{"experts_per_token": 1, "routed_scale": 4.9, "init_std_router": 0.0246, "batch_tokens": [65536, 131072, 262144], "train_tokens": 1367000000}
Below are experts of layer 5 (counted from 0) of a mixture-of-experts language model. Rows are named router (the router's row for the expert), gate (a neuron's input weights, with its number), up (a neuron's input weights, with its number) and show model dimensions 0-255. Each number is 500 + 40 x the weight over its row's rms, rounded and kept within 0 to 999. Numbers have three digits each.
Before each expert's rows: "gets" lists some tokens that make up at least twice as much of what it gets as of all text. This comes from a sample of Wikipedia text that the model never trained on. Tokens count by the router's weight.

# expert 15
gets: ".", "==", "=", "1", "2", "==="
router:527542545524528512531505518467549464469514572419559538502559466507527456498464467478509451516476445517398455516445452540544508564427499559448449564539435542555482542423535531478532551609562540482460513569498452470485485476506465516487573568517553501466498513504526487573536549558578504538530561483444522436523499577535581531551474460553453545539442483511501491483507478516494506477529448595501501549493468480504454486500493489472492506434509515460497494523507461529439532469492523493476472562525587548509489482448524548524592536548483497542494508468461503513488405461492568516474508521462435497522508542525513462526491429483502544544521508517546531525491408468521514508451467477456428456453498533447571438522495555512439463431496461523519457513525490510536422529483506
gate3:456449473527473553507532515472503531550529508490499454488522438480495536483456526505526547488445472504428553513501581481491535569577514507539585501486462529500476547541512471468536549499455495542498511509562585502478496467638587482556526524528546449425537481428485513500485510491464525506507528489445554486480498556474489481440492511579559505487583479517477510369571530445470432426517542524519525537454483510484452500499431533490473509435557531536505492435493474548466483533502476457543578500476415503505482554439589372509487468475458478520482460457513447484470482464464550469532487545491476584485427536461564504478487549497474521481507496503517443510467490557487440522491561507487455475461488553524527533543452517460428521481541529467569520551450488477478471481505486
up3:520522544528568575553504441557546438501530524545493470554529496522422580557526528482505445429432503561519394527518441477417418526430501464486454522552541511518477509488500587459458471497588498556499463407408459492403472526501471481537494504514450500493489550507541466500519517559534492521498482454500484577496488495449486540568516511510445475513513517549496468447411488469503530482552449493433513505511517481585548534538429506520494496425506472507546532548469513495524482525495465460506455513514520405500501509478490549490521477521510595497517510494547552482495557504525485475502474487449462492459450521508561479482443532511473480477482506560546510539475431454550520444510459547458501378497556535464504474592463509524534482457551546551459491474486543477463499447496465
gate4:534432471507529445529458512501477463527519540362451413489511513474485474479502478534430498436470497526547507417562516555473514479572480492460519408532506496511517505496462489391473482501495525559466447466526567530457551503482509524550534491443558510523581482530545501490514525496523493502473518466512533488563442538488471618484463608473476527472505503509477443460448484533442499576471522547537454539494540489509490469490515479518564458533511493491522483495474506483513570470457507482479469540407561527578517528581584527502551501422459490463459550462506540546537490522454485476490505475473484514580480539480528538420478500430570463522478550497399502502475471501459525515475523509493598421509564447502523473529496479506521507481506424521533492447512563516518561448545503
up4:546506510403514507496538541460560582534541511591420497496464530496491512554553577498518552514522522508410502480453459492446450511533577493504544567470474496428468554514471493565497547484458499472485526539455425512528520527574462481470504503514552529507467512503486471413475538533461504488454487517501528515427566490479524431498533449512433522522502551502454488491432551552551536433483529505488555471578501556462502495509528532485481540517490523466440557512467537532457504411475496542478593452538498450454504539497439475483517570583514536608481502548487442491570519567565507516571494487531398518477537468537500481536543530534453536526543477536531471482562539472535441526509497596520496522423523529455470495498478443529510491523502488500468548484488502541468432439484502
gate5:533474509485495569499490497603437558527507498439539542547480589544429593453470430490558532492474471539458423564482463441483581468464434491522520493550472508553479530469497592486493439490515453518505496537524533566486467508571475487490480503510526527413439533521489454487449476499463486489519520534513507489466465477581501528533442506435474467452441494515539540508410476463545486540508519535423446499494502583524509531525584493470544538524505554540494512520560499525508519518462526532483515468558440489524498418477535615476496461532554574525500455495574502454530527458485450481461484489485503493447505570443403470543427546498487465502511501501505479459484600525551460510479551491501489490498504509461485452502451559501499532448515481514513472461484491398468579515534464
up5:568567498538460369429455461478477473406460517550501468458526478467534465481503549538506487526513474459471477458545494464475425446525493478555395561516487467518519479491471444524473496565496573586461538530490442461545562497528515517562540473537486522500494507538461480457456403529513512481523529485560460386485587502511548476537464461529563562524500500558502506522517507500490466415527534539464485489499522507529514531503517521501468517554508444490453523489508561457483470438529460471506440540546545458572530491496517459469489559434490452463513511546414412503484536549558528526466543516467487502434438463454497477462557498558491489473514449563460475565544523567515518455516521478481501467491548520486460585451516503486510523573498510483506486477517498492454381527456508
gate6:495531426552489457494541521545442472520451511428504499497527479550482558537485505542563537527469522458471475516572470451548500434460420522521492574464572541530545525454451570503432540509457520429515531492506472519536507501430505513476564401467490458518508503479523586541391514516586552516462478517483480468526548470474532443495537549534432510512476491483498493468400540511488481524501450565539467449499538480560521499491490500484456564414554501538536467500508502469503527462465473491493508444497522540521526545543389566419402543531531544563446511455515483433454504554495523492522485538502530484540448516498495524509447493465488529520440537490472504542521565521423420501517517515542511504547531483489444552473561495462559519464474464490480609536449455481516481518510447
up6:449476561500538491470555505478526564482499527561546470507473498518512426486496471475510437392540420542578516545430513513467494609557516529537518507527454527478526472535542492459514466449559492508465470568523499520528492464544504454523398512513454525464549516471553452454510520535443406478443491486537531536510507565535532521469484564454555467475485481484515462540546534543515493445426576513434502493573533538448479449449464455486511509605445455469447498484529509485453512562532516510473492527490512464519485534535529507523490437530515474417488527576487538535460489505468506516496496527517515544422519506525498495446438501577492503461499479428495465478468497449592600545449461439492533534489477554487475466510549507530461527512511561470508487532620545516411505473513484
gate7:554564532513451517502454470479471514414439548496469566514540582503569542582532539475508444412524500562482500447475460485476529473447501532486499504457426547510450520537516430502431545551469467457500487450453485484513525457544455560485530494574476496523505407547454548467464479501524485401556518446513460504510488513446513527491566511544501501503474542501495509542440503463571492484531491507494490416494569521539461514547487552497385499504560551426533508426525511488507499535474469477489425481479541522513532516447539533513479476504510497555466443452493494507439471498499411518484484494498506481502547508455538518484615540552528460514436512487515480493533562506515467556538475497526516436530441533536527506457507534448537562419435490454445446479464487475479481382441529
up7:504578488505573499436488446496510566511593424575514538475523516450507540540495444466474543550514478495510539514459555497484534460591515419448547519553499484477586493445477469445508490398492495548469484489513446412465556507524530512498467576516478517417466517492526427459498522543538480595455499436492473469470460537492462455455517521551521525510491575460464483517488512479426527542487451521485527529514545530504599583532627509438524484514471522526499540518495494479496509510518419489476513566457499461445517488427497477559550465448487499408516464563487532455524531464515504432481550532506471406518551417537570535483473466521521485500548498492487482529470494479522495483559512477509517461551454537538477503503478500469512489539478482565498459518576560509520437516480476
gate8:444476536522541381432537494432535401456479551532471500471482517519531505485506485515530493501485538486510421484455498519521531475522521494451448546488494576522440495538494518511509481455519503582484545461498511491493452484546507493497551443539470456498517461493564564570481526561550437502522444505447537475509524502539496547550525495476415499486421498488544470580545517511416518409494486486545562515521517569489531512499469471498527473487418488482449517495523565535527497467537486405416517484529503517483508425520563404493495494523477484452451496420562463465544428506562510536552437508571435546504432477476491562523561484514537526507530537493536567411476429539462470503414434459510460505555503465523459508527494482520532499533522520534510452456515541494482430546504442
up8:435512495580489465466445501518474425447518584499454510478547499555475552514550471510548464503552500552484474465486464454534516543506502527441517493505564596534485466545425533493498509569500455515466524515523490541448441473428496459474526453470446461508582503529537474553518561522539465537547425509547521467460468558533539497534427505547523514495506512497544500563551545554487586532574485582520509494589502505517474487517475582494532529480440492497478519567498579561536546416544458499518575495495526515456529511487483490430506530526505548484527445459544570469495441526512470518489517433528547449449505484501500521542530498497487510531539483577577516495590466571496470520433496444428520488569447540528483482515487501502487569472563476498470458450424557470522449449526469
gate9:527478481510492524484426537491510538503444523485534530455531552488489481533528464461500449540468488477500504501482484482546535458540484458484486474543536598571453549467503477513506457461415466475538517507511589507580512531449518519471465485487449498482510481414456465398476500463519501485532518533516433484578514467431481533486506510437498486529623453547450410422541490526556527455433448458535474524462528470498456484553438488401507522512484542517467488518486535516445528445528496548480540564483429501422577519497496505562500429513461511465441458573458440474527488501543555492433503440527544474477501509520448529510512573486542498496472528500487581532479498519544432507486508466480511556480483458501515425562453388484473561539521506423448491474482573514542451518473484
up9:468449491449472459534492450509521469516534522529513503542483459510501510501449487451541531484518510485515496518491524556409476509451517498516526523442457415497512419471491493431534561457538498502450514484484469499523480484531444488486519525478530502522484549512523536541553501551479484534528527464467583523532448573514456446505440518505452517522406478507504537477505548478443624630509522460459541475463464521542503529516495458562502505499554443453497565486507479573461490532505481539446449483531495513590526638528460502428510489506542509506525530457541575560479512525521499533530462488508550458479515577490576388457532480478452491511503493515517467467495514479475571525464464453533431468486513614527516628555575496483464474459490534516550476443499519503518545434505525
gate10:523493548451541448559552518516514525515538471538514467406523479486549508520564484499506521516611522512475517421515433552443495480471469563474502478578556487507508419533488521468502519476486532446505478584513551435418556432527444502556592488501499514525559464493417462499558473508540522458457496450470530506384422506582521475575504543489469446505469508495493565453468493498524545547477432489528497569464462485503493498485534484526484493622470497513479510505536499505451562482486474472476446444529490503487498545508518494563539554471562475512482540489532505515474483477504445482528523537630468509475419521552500500492506533481451575516496470480488490472477505510517576462465475538456499472544508505504505543480388561567489454499559431561490468451465485525478548462505507
up10:522514528397513446532526444475501427489548408508520510494488544557510555514511496511556446520552522537501497491533510475507517496531492541475430534525458509526519483517460541558569510439438502447561523480434488488552509470478477544568506450511520528507479538561430421537445514539438495488570457531466511579450471538527528485549534507482455470496508500473452543487443486522432485486497418545545497652504562517478483548482451485500515511452456445484571447479490521478556578399488479576519512453509520543503489511505542513532525574474588458461549502505559516545479509484552525512503523573550530479434587437540528495453504548536474571558527512500507534448463539468525550490418499543466480486466460522486562514483492474531450484536454485542469562481508515520504500470572488

# expert 16
gets: "in ", "'", "for ", "by ", "In ", "on "
router:489431437512520535465512482504545574550497525478522454489485496487524471496529528578521526531435597528533522456556453584557477533486493489603531479456508544475560503510485494533615478525429499478498493503478474496536548499545480556506490489517501550535484509578538559511491481490463484501521570560545418419429581465445476538500546482525513546523390440486499440470551488537525429528494520484517545510520494477480525475462499556393498502509499541541470491460501498536451405442502499458519470474468479497479472494481552486518547508413548497461471462444428423529460610627504506524455540477464522504551517437546542493501499523555528491550507468502491510515505475508516518431497559510535584485496484522460475565468521549469482463483463484488506492491499504493505589516555531
gate1:504497571507492471490514588554501503582536480517435545499561518450519502474499463613519506563461514506481546538547454468522551468508519534415484472512479477475533517459470455459551514516596503525523489522459510492465517530406506472487513480590479549466495479463488514483563535619512470472476499543498448508602457507451464447509546565485523440528479452482525514439493583474470488464515459537485497569508548464463490487594503563468531464508515526509468568518592438481468510509545512576501446584527477531502474548568517484420498486498509511429465468483475520523504450461419549562430504532473437430523536452525474503501490450463473486484435493488488551546482463538542489562483415528460495514520419457495461476501519473495489441497503536541506466535515420459513542495521454
up1:540462480500496527524521456578514546493508499491551411449450463498480495533579575425456548521516516484497532517501556531480469506457473541526486536473480550540457435553487502455491586508452438516516449522514478440466475528568530476443480436461486512510484486467497506540472539457471470543504577439474467526504413446480476516545518483485498550426516521538519465422527485524533517438442526532497490469451474518541470411482564501528538532485461497509473461510435481507543456488504487387540558519566566463511489518503427456574452450480499498502491474446516446493453563490552426453518449521513524497578514578446480467397541499482475481541482548637521551424465447548463474530539496472524491503479516540496523460470506529510497486434422520490459471456474485549555527530536487
gate2:517567476471459527493502523454471537450531548505510523545424547558446496470494523482392522504558534574428533494543528537537491517495480511527465461514513523516448493489468570521491560505525500535453409457492475469471489424510518480458492528477467461498557470479530531537521498564486366566522510550502540463440501497475501502437400523539490544498545421542539572572506530614514553528519501510477499477445443448550541501487566502525462505439497450519475479497511546460574466449531514548501511535533540497459571490594525516434504518578524539460448532486483431487461536469539467544583562465471539479485536516556510431528478512508501440456516424514590520437518506529482422526556561517516488497536524533511551460483551503549488491494525505478531481501485566505511503527536473
up2:458582496500544421540518492574507495503502521497490469416445488516551463546511490469512486487483475489530471465478481503520527473502511507506539545552548515500527463516556462486549489571443521529630538545549452509522496548496475507548514472566475464534588504509498485513470537548470588520596545469480528514514554521531423520528502580512473471482490499483481426385505414454508465533455547413482536532511550534428527452519393529513479474506443517498532482455510525535458474522489547455499549437518478460595497560527454532515484558530440486547522508521501538540557490551482491465468502477460429429547493487465516499427561563509482541507525511530463433501456535462484579434502507477495512494497509522469503544488480508511525440449434498571508467576532483437497551436498568
gate3:568496512522546499506491566455558530449602462573546487434482497444478493503503480488466595566464557543464544493571488453513548443546479534486503537472502494539477539517429509495433541503475515507521504492435522436515480529478569437515494512520519475508509479501456517483539521537476424516554485477469553435535515524475512476401482442541500552462518503502450475462477532497408466509494538438492511488535479413550444505513385472512494480427477514511468524539440504547546581523493495410525480454548441504478465525501530474465464497532458530543535571465497542478489464513499503501455454535485572411455518570484477460458531398465441496563485537487535491509468539513455542419497535534500479456568473545530521526447460511431443544512486430521457494439555471542502467515509460
up3:487518508561550491551461498514495518534543474493502419552528539445498444526531523570483442572471461485475532514485458549503578517534486457484435536488560471512446496467510515576550512471517525579520560535415496465518534518451527470505453571465437533526489407559448446594464558493538443523468525424560563555521532480446518448451497596501470480439583414475515501470463461506497446514534411497522549535516490484483429501558504513513481524451497539476477526468541583505493484420442501479532411539487521532498481577473489490430530497528548500530496508552520527515489535534488520503503494532522459536508509434497446529503509480500500462461482509467503471494570538470475466553490480438424516510504508468560417496506539506471549491515507479504564536494513482476440463365450494
gate4:465554505467517559464517529548512577468536444453508522480544539465502470465522547516561465600451447535470486525490478447499461464527479408531522539550586506550555477548444504479482452555485522481518472494453463465489553503518444415490490493442544499421495469519477537515525480522529534466501419516465532515525572594538495466608540457464514497424550518460477501480481494505504545498508452463494562503481476498511546519515452460555494498545537472568474536573507487521511448369520485563516456507487499425548528495501476521493455437516549464450525572475504497500464595567477441554465476557509493554491463507545515483502473475548447568493481480497501486511480479452439496527466529460461477517522455558497547478455490456498464457477508483491469593551451399540550438452456515
up4:558502494537498493594436490515499507542537518554463473470484527445471597481438460460480461504408510521425511546479519516535535523422544516528525569537418514537454407519483547513561517481495504654513475468505463575510485533467523495440463493508482463481466601516554566556467478485504486399514465526561505471472495499466512495513566519483491478498506481500486439505530538499473518542510430502498502465426470564478456530465521567467550515449440443610521549489430533470485489537466506529528451449568486539482546502503503512466534465529473442508489519425569542471511471514540582437511521525467513504507473526516486546477458500549509450495477492444465489488480507501473457488551478508511552483489518482494462495514522472494603472509491574502488479555575552526527520499579596
gate5:555530507455493424506572504476424499458544520496483462412490490483508425497492587489520528454527516538495445574488532459451534488561533429522453506509536502538420386503474513614453523504492574466525478495431444457430517528462512533525541482449500548445561556545439481481553502559533481502524499506558555505532519519475542527556440512482506511454494489439506458533528543546452428504479451575504490497516511595500470481464454477552494525521491490500499477453481493587567498505480472487499497481518555504571523495498533506501503500466494582516452495468410516534475516499477469497503413454512507521491426467452470454567467494466600501495460481419530424461471506480437478540477476463559468497527469467452556557539497521506506546488587490559476538518490463417496504527522540
up5:556486497508532474467488498439460514472540550497458480423474469477516476547513514420489526511535519539582511521568481515460479439473520414482457451435595531521476495514570519466479414477472500552550532583483510519451542482466481532484509406433514507485599525455457499511520467561502505528511392499521519421415522490451505478556477474541533527535503457482507514539514439581462433527519484554535492461519509625482486508460435528491488467507466461523527461383419428534515483413481519482505496442493491558510518476468503503485467485468493478498454453463393476488466508485533485446496470524499508451483504493461457526552505526498563542515402444515489476518449470535521406536598459543549539500491495485509509520508493526476523510505528480511509506493460548441516468516572529
gate6:507510469539502512568492480493506491513513454442510517501486539422505484546468548404577492480555505469511489527487454440483502539527397528485523488521483452500503500548493543546555486426433442483499470414490478469507529473495502549487438562535542466507466396550461598487501565506458525515557535516523482496533528501502542476494495494445484502503453468543525447470534492478468478530561454502503511539528450528543539519502515518466528548426557435528561516544409549553571459521506479510468514452514487492530544497542448510435471504558450511570443519441513466478447445494532481500441434537470572441508528556422519409462532480484539544471606544452399566485451495520491545471483543527499462465496462566492547454512521509555476521585544502475444498495512526473485470540443550
up6:542455514490513506541507563526489527508520547527526453523549555519486546522478478494461482525450509437471519414452483456485515489456509464520461443496544505485486495486527487497436458556501488571480405558481512537536524421504503451557531501493485537562497564495444433528470489516541522559504510513540391517500527474414506478526430528521496506546553525467444557484430493541553524505471538519491492428510529506436506472467546461598544486490495461530522547488543543505499466526549518496492480513503542562466500436444555474561472481463608468396536546524475544525531592446492504484579588440476505538446511402544553575511533457501506548472471482461536447509531542435516501521516547466481499584552517560458446470479495494469542537501492527513506538566522498602451462504475504
gate7:480549496541434530519506516537550517531500568506567457468487499533519478525592482502442529449468514520488536454484532560588468456471511457461425594421525487523538513498494473507494460545481491497531505502572470536538487506451494453455514494480481505463517507491482468523440563498491416507474495502481460506428545575477498545523496514498458456561533598472526571416490516476541389499425434510435443536515513474518468501509559584498555476537422545558462428477448440526490468564499523488503436496493545509533519477549572542423457552531564527482599422481535524465462547572538570513504530510521448471518531481503506513477537513485521521425450513514526519513500524516454432502506440475481450480517518483489476529477545457423563559539425489519508482499471485467514513432499524
up7:486542501507495575496544462509461551508427420519551516489518493466494489451515495512444454523420429457487518525510571516446492452434508529481539534491417481452530480533555485498503561461479460431566475489503449501495467594503546535491571503522528511497493451536486513500519477505468513538436485544464462388549465408528537538420472503543521491522446482488403572397468554555432449451477528516483552509490446532599540516489538515535461426468528449509494485512505521466469488405542509508503492529504552477420443505555539542470495436532444445485514485554475535495526450529491501475532543553447544605493545453516433502480543471542497474493533532518524448557461503518466442502474562468532500521517502503544478501490490483522500535536527454441512450511490452454428486478438524
gate8:511467537438487493477420477575451480495486457517583531546458519440490492515457416460485498484504502464468518529430498449450450597428491575476481510529560503484534461485560525551407485498493518491541589553521555535529455446489442450471437492518512497536486509573462540478531451598508519489509520513524479517570481508479528485514512508485550469506448522483489496604443500501502481498522537498489554511493440501433525592536468549452479444471471460448483567444557557550488468538502535470534533458485503476529490522493443537518483555492513465578492468445499503514500526483507459539485552484552492612507434440550485474516491457544511457529507515527495479538554471595489531495515484516476602555468464540506513521542518434518503530488491527412561451539507518489549453495556394
up8:523504492533492502540555501512508591482477505424473567472486562550483415470590530534477484502461460529454519513507550499539500448490528474514483445497473453600452556565468530462554496454496489519504444492447486547554518459483510591527557470489504458503507480444478488494441531440530504559475495469494468549464496470470463440463518432509413573485489502498507548471574498525502555434483528490470457561536579512532494462523554440560529535502534491446467457503502392450518517457479538531507401503542482507505482474568576473496541453533546533377492518532561570433439547495480511447427462459479517435461524511519544497509520461496501512498453543448538473484456528461575476498528493520487535425497451516433476497497522493517425557461478518464414541520519473487500536508463508

# expert 14
gets: "S", "C", "N", "A", "U", "M"
router:476550581558528502471456487536441449535531467494494531449418497551473458462466461583529555505476604478517433542519471533512506558502476478465507583498485540499596477544499501455506549539570531499427519517530544509505591523489498468527526531507534521450450532460488501478482495497512540427529517489481530585538442425554497473484470496388513518478536528445472492499481522488478477511479584517531564502552444566506523460501447385493468577518453518579519477511506511473507488523483499472435490509486483426500489506578466523501514476522594440531524583511528517538511405610515477477502471481478457511551509495472496498480465454496436470528501449524454495516488509491501478508464496498429532540430455414543449501546531546557444504470490477484495476508560490391484502510520492
gate2:463437544550518469511458523513569530484596538431485526502461505517568520488425483547547486486489564511459454598469480559434486526441478535530498529434461479520446486521560515526544555520485512477442444520469553558513511529503495492607469509535501512494474534535447516497478496455504543546553492545466549519449412555550510463520519515439495563508469462542479436488510511473466546525466514500491427497428506489492509490419452478437517569451589501538505419499465491531466466487473517524497452524494439426544579555516471476455529503459435639510435500542535511497485570501570456475476515459515440492458390561488496483516516541538495538512515512467510468505516527489466559487488498508538485525502520479528564534519461500533529462443547532496576491516456555471508413482449486
up2:508499442512431453505498511491544444499529505492487552478487486508586493500447558533511518487447546507505553510462472508422525510463547484526500504487418490442478457508532504513488552449529614548425451588406558420487524482462533472560519474448498481513543501560533512508490526465449522474560480479437541501404392484512516467521527525491509535515511428546522477492495456487443574463488536521519540503489487592490529548582473550431452577567503526504571472516540565481500497526505413438462472525544428453496505474507454491484459504418410477486445541512535531468530509503504486512477471451502456492535450511468573515514543487457470555483412497504507523480555468533462512556461470518539481503581536411440545489484495442470542466515531455470513427514487527508477471527516509
gate3:475543552533629570541494473570489509521530491483507507493466542474476538446539522529577497445422561475507546489456527541502487486554539517482526502501454535494524446410456522459524500523478493490486510519482543456486576550499496523458474460486495548552487433516529529561477548523490388522521495470506554471519498551496494543473515453545520539494510516477521476545472530431520510484564451507587505508497459539547443465501400434484530455532541511566529483492457475510472502524562556444482592536526466431497489486484530477556505502521537499496553447546437435566565496488471450530519457492485510461503509507477431536538556491586540567557572533450515514496486573485482478504545435566486494487497475516453497446465517489452484502465536514402550471486486579457523578407446538
up3:452483506555540463546464448505543493522524524508573447516476496423483498482507501447582436556521491551545495439470471554433441536521519535477512528506459532595587515468455471545517497516509453542471494524515506488533539503482486483497473375503456482526522467535521550499525526471441543483493452470531511543530434465495523490499449471539543515513451475526447472424574495476526495580446505585595505590457509587497527455525514446521475459551473535567518494494486538493514573475479599498504495522478604492451446463500494472582480485495528550468493524480601481463496552482489518520533483504494505535476426469535531508506490431498463444429463503460512464470533504557459514505445551500466458566488541488480569560460511434452535611511478506520504473532463443483514564502515520
gate4:435510510514523502494464508489486480462572536459537494507540487561494516518517506502466469463539447494497510508550456497467459550499540467509479490483473528423519469524511577485413505533491552579501580538495452531519477423533455479555451492491533461570513525521526439503494508472464469445514495527525539484512492484555519451444512552517510468517453517464498496491481545508516526568504476518513538523540488578476494414475383529452455550510451543497532495523590506507505513522482532468628448485533486488516487543534476443584473444567498566488459512479522575460562434491503463554534530406504447440474531424574505484455498468523520455530536442542405533546456450475553472531504528530549475550481502423463477501539509463494589415517474520542515456498473506561460479486385461
up4:424512540535451479451551505419549449562484544437508519454462451516576445548440500521495521530482517436510517486464562455463484529468502473503481515585477482509455471508449476441519513443502434527544433504542471512463487490430457444529566518567487458476464490435443564529473515467532506516562408563473465514527534514486497565547504518480545499407503538464510504526566433524535494505543493509479480515500569499481545449505521501475492471592516486513484481503516479450565569452544560505410533450483530507579470493524522561482586535517494488459476525521457479548487577544473481469442471545449530576493515466557476560436498537440549541485458489518557462532542490508465544510517563467513513455546488512564489467580573492482512556445524494494486562501505442514545531552574489
gate5:425519451591421531482437489430479462504482533448495530480431555511521451410550458519557538474458489491516496520468500505498504528483443543526540528481433530528478481473547511470539455506514520505513509532470422481504491474539518523475452483417508510525547501500553502442514415438489424506560525521446475523495472446568465490462463553484553517465542546496444471524511487532509508523486485498499563509507582534482464476549499423424502446531441498520550521569463483499446495522562481388503480480410458463491499447546458491444470452524479454559583546517450473495518487511487472477513533519514449475491494489516487534485514529569531433459419474508528471489535540453452428481552453536565470468413454441433503492540519488460410502438476427500482518568512554458464522423501530
up5:481491433556455507460441564455471471532523499543496507458508457535561507459544484465499508504489560471571443555442527496506442478513536456512518488546487475520548497447528505524528512526505537478464473491405416488482503462533555520532495555482472521504522480501490521456514436441549500483547553479486465532550452402575467465553485549482514485500474571431411507530443523542557538470517478471535573493453552527479507509542516449495514427506506462498474548496473492488457467609473522513529471509562519486529531557567540509453525542452526551558530483522484485444486544521460547451561559596547564460518482480497537430449462503523544517448436501478421521455506525451482446525534520535499452551506525538474560477576511519435444491504515402480475520504462612471461542478430539
gate6:526505455568473494461549505566459517495527534500436457585471532490489544525526490521555546518472450483466475477489490516457511461544413575386569540467558559523498482500514498471489428540563540546526519584538498503515537492513496491550548495476510512497535566465553533584469480501507466443533491535527574449512483442508447443513577498537464509466456480443479455519463513476525533564517454472494494518527516488518564545484485535478478524533471496429517485416488521481510432516541506551369453564450515394529524456496544470469501464450517469470525544529519499521517464485477522448461490531515474510498448519512457527562551496511476444453467505478573517566469522466541465528502513477583494563424494468615569554474429501478534447457537500481538421447479551491504473508491461
up6:432561531491503538535527463493471466516487535504473540466482513573477544465408478474451537553564509403562493555472510484462495533522556511519591512543524543609496529470483473468487513477555544551414443499442530493449557498460501466478511526510581504536510521515501490465511573516552390485488512538452530516482437473491498490483510570568493485502467473495497492414512441495488513520499525504534550442487463553498508537501462565575487482501497532520509521463643495508495521469463504562544449536537543470427504460482522524508543527570571455463488531514481533547519487505504453489559529543534452515449519396444519545556481540480479478479512535467487470522553446410461489521521564520479444497497484459468476504480506501446495475541536546423502482492466576543574404485548482
gate7:458475475410521458543480495456459511412496508398512453478519438456591474509536442556477519525526467504458499517491423508494494569489461478494482460462445509506513558511499505537470520526464513452467516530487520540511538458438511460496436550469515477499514483564470517518475621555517462567515488455476493500425465471468473537424444549553463473492471563512500439491595581445517530516504574487493487490485562521511445528508475490466492504479481474525482554501456556562518513502548467514524531485438394468576476532495466549486482461440435497492484503564482489467488503466503486455465548484531557485542478489464537542554504536487476519469503474508523531528505470528536485523440446482461457521519585485406539387533467529515494524522544419460539531519628499525448445538515431
up7:458582481494445469481476537523462526473521454574436500538471470588562526455511489391461516468564527532493508507539510440572515482477459470445519531549530516528511571530538517548524476490511505501449446479501485453534490525560477549429584470546543468419462546482582438495524427445537480435446446509493540451519513490508484507554532531590528531570491434441537506543456498535499471484508480549528508459506524497441523509594526581529454527501490531549495541579515518470473456442457466569524492518490547515509558506480471542484551465523542465506513547510469521462470582507482489543489528520461490423406539589513465582491485535498466492498518527427439509491480510445500541493465538585515498470535572555512468554462519461538511498486428509477521528532450535491531482533500547
gate8:453501478463456529499517493455513445543524482470463531490511560500486548507529511502463583440537476563475597515502496456525571489534365580426471539504524510432552514465489503459521516464454500497501499460538514504560429508498490434452597520537516522512450487458517508583522493508495543502564474454472528487540469494452515415474524543528486469480495524519478476520531456547457431505488499495559506565503533543535527512385496530539570490489542458452486523556474559513500468457469583495482515525491447473505519486592473505508507494527511523451504478516554581532431491438511492559505516506543481490542506382476550520449527550466555476521533512444504475502518530528524503477516505458432538484406533447444522530481391518584502412547550483501473497499460500458430538506547470
up8:486454493502513482393542527492506462546461482495564578494537520509498531380508541471485538484568480566498474530522491443422475508505459479511433491494522529436462542473484452488462520528451517515521470566477549566535459535514445480487501545452512527556542491439526472548473474530506571485474482526530532492501492454486488438473531546535489539496467505477474471549494507497443467509560529494522563511486552470444575453447450486527530494439501537416461439583444510497503458522464544434501528568538441476486565495523520526518517529479509536528570521503511538465468453489525506515513503555428548573519481469458512529432478597482553496509555572469483411520517499503514520487552505486540513541341573382497522509489490501567488476484455499539510479506471535546456558558485442
gate9:564492478531495461456438552546494507532502465395568560462495436447565459487507496517502496517540495472431471533519485497558467512490499507456481542409562441501426464478542477503587463470531502467515460486510529512455493472520509504483503530490538537517410427475517523565480471536550444583483485526429550492495537627514571487507482471494569514487516497540514566417544536484514492434488523503498544438459494420532527493464467473557429448492511505542418567470456434495505488486468517523503543543413442520479505464527465532527523511531539565480422518528449440515485458472450478463563556534462452481542475522476463515577502516540445520455529478564498480519534425440534492472547553529550478477537464445501501477562502497459501481453568541495555493480476502538503465508571546
up9:532565483529532533526452512496539457533484476480562502478498491466470491559472487485509435526529504555491442485473433492498538482479492489534439459526515482530517510479559565487491475498453462503532501503473470493432443524570457563441480514475538523552519482528456460551465499546555480538497517521468521485484474535532522532520485463516548580527529570558461583438508413468541470488496509563458490513475525430563550480527542546479406517501457546574574549484522445549538440480475447506537496503415497530553548514516567518504465448582463573473460504498510458533412477474466546557529600566500417508512438505473442484508454546527537550502524483459474463522562468524466447482510529545483497474461394479481527482512510504562390565568566505545572511475506506556511455482522500